From a checkpoint of a small mixture-of-experts model trained on Wikipedia.
Training: a variant of Muon for the experts, 780M tokens.
Below are experts of layer 11 (counted from 0) of a mixture-of-experts language model. Rows are named router (the router's row for the expert), up (a neuron's input weights, with its number) and show model dimensions 0-159. Each number is 128 + 32 x the weight over its row's rms, rounded and kept within 0 to 255. Numbers have three digits each.
Before each expert's rows: "comes after" lists some tokens at least twice as common just before its tokens as in all text; "gets" lists some tokens that make up at least twice as much of what it gets as of all text. This comes from a sample of Wikipedia text that the model never trained on. Tokens count by the router's weight.

# expert 114
comes after: "-", ")", " information", " Animalia", " classification", " Y"
gets: "\n", "P", "p", "S", "ip", "m"
router:209133129134111142119164096118091092131157138140152122191105116156072140155160142137118114185128149172127095141149180098174091094084073142152110105145090051194166197126109119161094113140165142123134056123128087108150142132160139144157058165121165102114116076143092104083123187121193139147110110103147153156142100125136146110103124144121104153132070147136158118123166147160065153217128171080097128156132094121151142132134124095143154116067120084121144161114120107239115133092102119
up0:116168095085128138142080153059118104073100130158187117132118087077097093130138104083158091122062156164089089091132113085156100110139128095092128150173141088139097150093177109196129121123160109128199145150056142074061175129140178158142134128106102129086105099170175137101181159110108120139121115124100108121012113108108075129139187159119146104116113121165162084107129126116089159131101119131098105148144115101116190167112131143159155087167174143132115134152129100090098187143088103
up1:091089129144151163207164134175081129099173099126175100118089072116118121120114156148144141181131178154095168190116088150098103089095142158158097129128117111189136202098149085109105165121122095194124073106079166030115053185163169163116076134147133100094154124159114113130101142165141115134121130135145153125128118151100119091083132123150136131107087108116091094137135116146090071115070144147117156110150162106178165057122115100084117190131098163143112128111126165150090180148106156
up2:136092086090170097120152118135085113134067085179123129111117069174132127122082115120145100163050099127072123145132158100143091133118105086087117108165074150180098147068099150117134124181112072152147064180125122067114136216132126173111100175161067140108083134180150103133127109109146080130083135112135147100073143161173182098140087147158141153179086182115139164127091091141093121127113153091151045127149125071119134121135126106116153094163123159104116111099124130141176134124102184

# expert 82
comes after: " of", "'", " in", " at", " on", " for"
gets: " the", " The", "s", "The", " his", " their"
router:121156113132148062096145107110079167151167127176122098132107135155083114121159152126116175104100085127149164134184102145159083142081176170157143121163096125150167117121109147176141087125095129119124108147161087124143164099099157070171095096141101135098152072125169125116075154185134109122130158168134128154164133176148125098113102074103125157201117141106076092114116146190122149118052143171058107140134113128116122043128132191182175124142097132197045171118118125123141064085137122
up0:103112151190130132059121160138127147112166085103127117143133160040158133115155103099145110152147084176125182068139158123101170120183143138170112094137091081125121151166097092142166175083178106105127163151092141159105123169151128103175139065175133156148167059122090153152086123121150116150123151117160157116122137147099138185167194115055036049116168154166112167129124126108206193124087145103133146136109087128145150090152133143124165107109165143120151126127099118101111121162126153
up1:133207145115177182126171147173093073153154095103120113118120103168113091122130061141135127116092086099054116093128101145128100162113143112120106126192120074158124127116166163133156127117108156123122105110161179189122158107111090172145161153137136143142160136110136077180122141069090088158174127134098139151111176123169066156189112107093096183149090118052150171158159082075118127123153132174079176111171136176156159147136089170155186122113153134137134090126124118178134187078105145
up2:129103127107114096093082169179186126109091151175199136219122107085136128114168120138114135095144102135139112110118175099115082108190038148159076081145125096121100158147091081128101089155119089140097117113165121153125118181100149116094067157127124124191110156141047144137155108141106174161152115128160171094100089208124087129130107165125119163149129149173166155128153140142174109127115135186138143107117084078109142166166125101105112194143133155164082174130102161120136181128084149

# expert 203
comes after: "0", "%", ")", " —", "3", "6"
gets: " |", ";", " her", " during", " Animalia", "%;"
router:137131106103099140135078149094153146103080125161154084163156069147177166094165160098167136095054119157176084146151114170141140136152103142131066087140154084115134091162153104111127130181098140153088145127215154058139147105118124147154143100095145106143063181154147085153092137140135148181110100140090149131149149067166115074111092097150097117186140142129172116112161154160202145097083141097127114162164097143146136173127109138119098124163115062150085079119057068147151139107135087
up0:115172111118148104139123120134135142120095163063172142149142120107168083133124108135144144097096115170105130120146152098129154097186131084134127124116106089211173120051094044119112087107147104097096064117115145079110103109101113114096135132121179074115096124186197093170127144130202131152065173103112139154126116143130120169142150099120137086065190150062102146106016124111098162096139116156143115107124124104191133165189119114124108112136161148162104099161101110137084127088106153
up1:148123137146136103125133119132116072086081090116131116148133095119168092144104117140217161123157115083127170061103116144151058134131128094073130133144138115118136136167167131111161117126121071067167149089144135117156112126144162155165207141141146081079144140148137101090165125137108141156098185120165103149120149103142048065164138146052149178130097145166134129075156155118133156202117078124136116145134121106079138103125099096074099084138165097166137131142146184060125032144150170
up2:095136117143060118188149135140063125176131114141158128105176136072166075156085114109167156115169103114112107099134068087104117137107190107139200102091062134135176123164165168123124082107122166164088139150112157119171151086139145145089173111127071109125143096151103094120122114122152085172124106066135106105171122174093156151147114101090150124189105128147154147122097130062097105133043102154125086104121116123078147154113123165128175187134114152142093134111158044193087118109150123

# expert 112
comes after: "'", " of", " in", " for", " to", " with"
gets: " the", " his", "s", " The", " its", " their"
router:095198126079187128129099120128079141117139151196099118133119061117097141113119152185173161133106105066123089154099041134119134118144124132144153108129126113152123115061129187120130105180112130082171095162094125132097154123076170101119098096040129137099108093102220157118082119182166105164109144145114149186140156194163160090154116124121150159149110153112101147098109131175144124109115161153112077104140158104086106098142099179156146152136133179151090158145121129137166056086103152
up0:104160105138141116104088130165091121044101141208098120069204116117096109126049125081063147086138144140194103117121132140098158140138130110142167176072073133105088171178150073081123161151139147136134109172182119053157103103129141143171102155143171132123084153122147147167152112100199145153136116113134141104139073126119141152078130153094156040114112115179128107103158125129210174154135084088101125120105125119153150126137097150133113104153085107154102125149101128091132181124139143
up1:102124137102150159152062102124161090183135136102153098148156194163121143123092114128130098111194111176148174122124093081124115110110147141165129098107135107106168109138080087148183145095157165089130054133148135133099076140134143188160155126130105092156179108129144146164094119165100131158110165140167190126084111114138208132170125117122095135134147098170128118227130095095169096153210173164109070109122099111070163109181144134087095184116135124162135083114138141136098126099134055
up2:144110164132070139123123116112152171074054098124178111088113145135107118132086116105047093106151132162152149172159129090083144154074119084127144142128141105092178170139098107053162128061132073132100150125155199139103187145126143094155170133072166144159117102130107136140104160160168076061120059186109089067104121119135070152108128074149125083161119118088171069120093122136150131101119127144121120119126136117131120106152118102160151059145123150123125179154115096090145126167086192

# expert 107
comes after: " the", " of", " in", "'", " by", " to"
gets: " the", " his", "s", " British", "ian", " The"
router:182169083138166145111169135066077147175168172134125117128149074118106114116093132178128173136097108174195083132105146053109180091133139124154059191107121086131107188132178148152109115176178142087153118179140118112122125087105154074161136148194109157108099096118173107119101103208134121133140159158098124104151115111102155117145111147149179157094136148070106087141101172130123115120112124154155156143119127127051107099137149176126183130169207132157119078117152149091112115100109095
up0:208147099133057148111126079117159142146061171116131144148102082080132139145124130177175133126099119073131150165094158177131103156143183140158121103146106154117153144174118101152150186195141164084185132133123152138120143095151101196197111103076135142142132083141113115135100134085077130121174129130131102183045181073080107124180090190158100107117117137068138134144135073135167145109102098116131174109100142145119137119156135108157080124170106180155101143096158142089118097143066149
up1:078082136117165178122157122172180140140119133097109145148119081136137096171111110130149134102114122122144153114094070080106103148098178058094158131090106177090116170097150173136106142123164117086129146158096120123250184135095143114173073082145178134135115117093124142146135109124111111183143149174101064104149141148090102101178109106163100165160100102114134108069133139105148103085188103138075167120128053153100179178106151139104119175149158132175117155135094161140063144091109133
up2:070131095152149185131133166097137185142068079133127116174135074090153105065072113084185186114134094153147179136133129147116092077091184083112151076091106095137109153110137142089117127152163165138138150123115144151102169116061084086170157143147048134123114144105183148156135180143148068114125093118143154133086122145148158155151168152125149153077134118087120058104140117126178107094145141146095120095191149126102153148103168138139155119115177126116117074110099124066083169184092140

# expert 99
comes after: " the", " that", " his", " The", " this", " her"
gets: " it", " him", " her", " he", " his", " them"
router:137202168117176058098097130168107114156114128108158109130148125186166101091141141104131136166117151084081115171141107160114136177103108174145109122099116185136094134099156152134109137218120101150163126182115178143129166095152084111086173151095107112121146126123213088100080076101146107159083125143121131185162149080116172109115136112157116144171112148120119186149171158093171107104167164172097161105159135162055125107150161167094105102117150146144116106122171080207173176134142142
up0:150176165139108156151136126106131066146092169131104148184071117094134092146141114115108106121175105137103130146106057102172085113082108108109136168147138155106155161171145137234131045134115179128130112128149085137054133098136142149096170160127116136109197126110114187138147128130100119121136172128090133136130107118135163106083130098105102150092072080136098034136141120146138174200141095153134070140087158152157190144113098099106141141157116137165154030095143139134148160127103155
up1:051093048102108077141127128117145105198124025185148110129117137144171075152172113140159115087158125123131145175125073151142098139143167095121131140154152100137142183137169142116128079108122106154123095179162133134079114197134184115169099103080131069158140147120150156136164119088139089204178148081126108116145121143088136152143167115100158174194140193124107070154110147177124102123120135098177163120081133101148129142132128109084160081115110152131113119185072123103143112150117147
up2:148118090165126124130088145131131116158087183088155132082118063113178116229223145150114119147124090116130079150147135114121074121151128101136140153119149135103176110086108128171179160097085118122104170143128093106114159097173101198138116154091169143119150173170085179085091060165065127076122154145110102067138126139121134154124152134160105101103077103152100115124109099128143056141086093136112155111097182151089142134168098108141110090078101111088165073083172139122105164131138107

# expert 218
comes after: " the", " The", "The", "'", " his", " a"
gets: " the", " other", " same", " new", " two", " first"
router:165126156109095140128174103127081127214178120109152121113164086113121147157130100177139190121122148159160118083153127059156196103116153095156110166106161077129158139114175153171111084163090115134148108186131112058073127097087103082158152112144162133147111142137151164149131165128108090103117122161119147146165085124111148066110143091129158201067102078110078140134132133099110131114148148123194165183096121162070092105110120145090106139157175122118149152170103115073131039157145102
up0:050111183087100166160106082161148190151153159151158132133122039110097132089130081114154095091073086161164149155144165056173173173141170121138139105168146135127131177125170177141134215124099149147117096106159108072106135119120094085077112163102098124137127088156153082122168135092090083125155173098117140126144094119084139118137130095158111138141152133151131114135095177095128107097172163113109186081104060060091118125118094145138127104193134147189128125148146125115102153097146144
up1:146079163096113105113132182188093171108129077123189115193138090131150084116166053102144123163126145093082138112125141100128140135138102133103126110067131091161133198089118142133098134171118065131117106162133076083116126088067105118123115069144152138144160152135123165181113138177173070167081134140158092117121087165099097129088155118160104190108122063096183155092176165079182142174102110101116115100132127141097150112197135100130117144172148127148103120160119141112109131159198179
up2:099107083114161149162171067171143161109143188121255149124134151119151140125124118165173113097171121138142146106125107121138084091102114069140165121156124123072177111172088152135162135100085079174105140191122160153094114173134156079139078079114135083103115164177096134138075140157133170168161136116138154061149121157100129182130167134076098168131095139142106094056101181095140080074135118120160118128113142130169162093141112133128159118126123072108112146121086162129113120116152140

# expert 236
comes after: "\n", "|", ")", " co", "\"", " self"
gets: "-", " (", " ", "–", "\n", "|"
router:138162073147165095104173151084127109109170178179133127112042156045137158108111166136177126137104135159088115157135131133134146132160154086124087108117120188067095117115108161140194112117162118126141187104125131149110110149093077229155105107128090104168159181146111209089107085144094059151164103139096125129151128124155163092149109091164119113151112118170088161128170160099088097134127067112112156087130080122167154146155094177145130102141108103142169118091139162150151111180137096
up0:124154154114136117165111063118086134111161108077165094118105145091115094170125134118122062127116140138129192160092151087125094126086203082110171121109141130129133158159159140159157170145127171167132071141089174129154127100064055155135114139140117121106109133096129098094128144149032140139095115078142080121130121152153086191055115171145131167162056081162120080158149146117133099179090163138085115126160089128102144147063137187095164143191105177151137131117132120156118083135084115
up1:128160134127058136131158144142114044132137059045148122111108154121166103144143102084094110154126125112096090160156125124165142109125107114124125139119107121168124099136129142096100173089101142127106129132099099122131109153042100184102118101142114099094123154124135155077127108123154126111076198046118108205158111163152164152124192168132142151086090093121133127110166155148094121209095153127166119176105160111059161166122110191053144087077131109157120103132135151145058078117153142
up2:127132156118106099177145138117161154099107177133114113131157075041127117122087119145138142144053148147134173154146140149103080157158101143126097099100194206130180161102090086176126159112166140076127102091108133084143110137126093146144129121092175154116143131193176155115105169103123121128090138092120119138088169163076161177160151078112107159165065110143129122110119144140085045134128132175108118162118019132130179099123117143080131161117160196120120148071117106158168149123150091

# expert 51
comes after: "1", " in", "2", " on", "In", "3"
gets: " May", " November", " June", " September", " April", " October"
router:144116169111187189103107174122097162133110134098144155123161156119129152100124128145158186140152092155126132104180142135086119089097109092126152087112167152107212079087078094115148180179063181146169161188179126116098108148133171133122142056128111103096094071101080140114142142056135157169142069109137120196159104183081126157101090104123119102103143138090130143161165112139176112113127107173138160197128095148116094162125086156132143188124124083094173122147101171108121133095124104
up0:165089090124088068143090184159114097135108108180104140172105137117187096166073061121097135096104108109111078142122068159104130138099172115161108129139127154111139130126134114077141135132092158140185120057125162111152145098090101113135164074114116093125160107118129166146172052155120187189158143065134094119088093163121144072118128172203066109112164122148158177105138066126096121104114126181144087109178090108086129099177119114141094102113114172104082117145167143127144147102164174
up1:121142090109142198109097117167103126095136119174160098137116161157141117097122126158110135148137138076122133112106045107107136143117106114107120109170123120178161165129134080112125093109107119089122111173144170111088085214145127127201083180127139161130175112131170188111141115125152149163123174149154105149126124103068153142146165142095119157128139103172185105181126101133172104169142137189130124108085211134139105151075140113059185117137137153164106161192044107160068193155150137
up2:114110115165116125120110151124061161142136153116116153114151129136156078110086082059118134060052100096151114067110084165106140145162161170115181134044139150147133104131072104101167162154122154149142160119104124171131127143072098087089097183113188130103119151105143150108201097091127134140118146119152130112066164145055136159128123148122073132100141101134115104132154178180093139094111140196157078165133160090147158106153179153167139067142115151097105090170075130177126116148170156